config = dict(
    n_layer=9,
    normalize_top_k=False,
    balance_bias=False,
    router_z_loss=0.001,
    tie_embeddings='early',
    lr=0.000315,
    beta1=0.9,
    train_tokens=266600000,
    steps=8136,
)
Below are experts of layer 6 (counted from 0) of a mixture-of-experts language model. Rows are named router (the router's row for the expert), up (a neuron's input weights, with its number), down (a neuron's output weights, with its number) and show model dimensions 256-383. Each number is 128 + 24 x the weight over its row's rms, rounded and kept within 0 to 255.
Before each expert's rows: a language model's description of what the expert responds to; "comes after" lists some tokens at least twice as common just before its tokens as in all text. This comes from a sample of Wikipedia text that the model never trained on. Tokens count by the router's weight.

# expert 9
Standalone numbers in tables, measurements, ranges and times, such as 10, 23 ft, 8,000, 20.3 to 21.
comes after: " |", "–", ".", "|", " (", ";"
router [112 135 106  99 105 157 188  98 145 129 128 140 133 142 124 126 189  74 188 111 106 107 107 123 132 116  79 162 124  91 120 155  84 100 104 109  95 141 113 168 115 102 122 144 134 158 106 143 138 124 164 114 169 156 113 109 125 113 131 151 123 122 163 106 119 136 141 150  55 112 126 144 132 131 143 132 112 129 134 188 113 102 140 104 135 138 170 110 101 141 108 105 121 122  90 140 127 168 119 105  93 136 134  98  99 125 141 128  87 151 116 129 130 136 102  99 108 153 109  93 143  94 102 146 113  98 129 126]
up0 [114 120 112 116 133 163 133 116 137 127  79 148 140 118 130 127 132 156  85 127  99 129 124 141  71 111 108  75  96 117 112 127 144 142 124 103 130 137 107 145  77 107 162 148  94 151 151 126  78 167 141  84 147 125 119 125  97  80 137 107 119 137 121 126 144 136  85  94 116 152 138 123 108 115 176 125 132 144 131 110 173 166 146 132 156 134 128 137 134 145 122 140 164 115 140 124  76 122 142 128 142 127 167 147 127 126 132  72 181 119 126 156 110 112 192 117 136 154 156 147 126 139 142  80 114 118 116 145]
down0 [114 104 125 122 131 117  96 107 157  99 124 144 153 111 106 129 114 115 113 113 123 161 112 130 122 139 113 106 147 136 105 156 143 157 100 118 112 155  80 131 135  84 121 148 124 165 137 139 105 143 106 110 114  71 108 149 148 161 153 104 123  93 136 107 185 177 117  99 137 111 123 113 143 159 170  95 123 127 146 119 147 142 110 137 126 123 116 126 124 148 171 122 178 135 141  92 100 125 109 110 163 108 130  92 176 139 115 109 183  98 116 149 150 102 117  94  90 175 152 162 147 113 159 153 140 140  99 102]

# expert 1
Prepositions and conjunctions opening a following phrase, especially agentive by, plus when, during, with; also line breaks ending table rows.
comes after: " |", "\n", "==", " ==", "===", " ==="
router [ 89  90 123 106 110 159 181 121 151 124 103 147 127  69 126 147 102  98 165  89 118 100 139  91 139 161 108 155 123 136 142 138 118 129 116  95 111 122  92 150  76 114 109 161 140 141 138 137  90 140 156  87 138 141 132 102 117  67 126 108 125 146 120  71 120 185 125  88 105 104 134 112 104 105 154 125 136 143 180 192 108 114 137 121 130 136 136 141 120 121 150 130 128 120 109  84 142 141 103 184 132 163 137 134 113 122 125  84 106 128 104 122 113 132  80 147 119 142 135 139 155 105 112 131 103 126 104 168]
up0 [127  72  93  99 132 144 133 157 138 131  97 163 106 106 141 144 136 102 137 107 140 118 107 137 114 102 151 121 166 150 168 152 117 127 143 144 120 123 112 118  86  94 141 155 182 124 145 120 166 116 117 125 131 156  99 125 150 105  98 106 142 118 104 120 133 166 123 137 152  84 149 112 142 139 117 156 126 124 167 123 139 114 139 103 186 116 132 101 109 117 137 168  67 156 114 147 152 147 130 120  99 116 156 149 106 140 138 141 113 125 111 145 152  84 138 137 117 136 128 118 120 142 149 114 119 155 139 147]
down0 [116 147  92 149 131 118 123 103 104 125 112 133 121 141 115 112 164 157 109  80 122 139 122 118 175 136 120 116  78 122  63 113  93 101 128 152 131 130 161 113 154 167  97 121 145 109 145 116 109 105 106 139 115 131 103 129 146 153 120 144 145 128 123  92 176  84 105 148 127 121 124 141 161 127 119 143 149 152  85 123 143  92 126 132 108 167 148 113 123 131  97 121 153 168 112 124 123 140 119 134 139 115  83 118  95  76 164  84  78 156 140 130 117 135 155 122 114  78 138 164 108  74  90 131  94  80 156 148]

# expert 3
Singular or plural common nouns right after the, a or a number, such as season, years, city, member, episode, part, town.
comes after: " the", " a", " The", "The", "'s", " first"
router [127  97 111 154 118 136 143  42 127 136 103 144 134  74 122 137 113  95 113 104 113 108 131 101 156 149 137 175 157  89 152 113 106 123 123 155 107  86 111 159 113 115 120 141 138 122 122 157 134 119 144 131 167 143 123 152  97 134 136 115 145 140  91  99 136 139 124  85 111 123 131 101 117 139 145 141  97 125 170 169 129 107 169 155 138 159 161 123  85 136 154  86 118 153  88 118 109 154 109 148 103 103 126 101 116 107 119 134  96 146 124 154 155 134 104 126  91 154 110  96 158 106 126 142 120 139 105 126]
up0 [ 97 118 184 119 144 117 127 140  80 128 181 117 118 174  68 120 132 144 157 112 155 131 141  97 116 138 115 143 157 158 105 142  92 104 147 132 152 195 116 139 135 114 109 102  94  89 133 104 143  82  84 111 165 121 127 125 137 110 109 110 121 135 143 149 148 155 101 126 101 102 108 118  93 101 146 130 143 122 140 167 102 116 102 118 178 138 166 133 178 168 132 132 113 159 107 104 138 141 141 116 177 134 131 111 145 119 135 160 130 147 105 114 122 123 116 129 150 143 120 109 150 137  95  96 149  90 139 170]
down0 [109 141 158 113 129 133  96 138 119 155 148 115 131 144 106 148 117 136 122 118 151 164 104 147 114 121 127 121 155 130  75 108 115  60 140 100 142 170 131 135  79  73  95 103 117 135 116 151  98 112 135 114 133 138 113 129 149 101 118 109 127 116 149 126 131  77 127 117 110 120 164 119  91 127 133 107 125 106  87 145 182 128 129 100 144 153 126 128 180 129 151 136 118 111  99 104 119 140 124 117 205 150 149 115  78 139 125  92 174 154 132 121 142  91 122 124 153 126 129 134 121 160 123  87 111 160 148  95]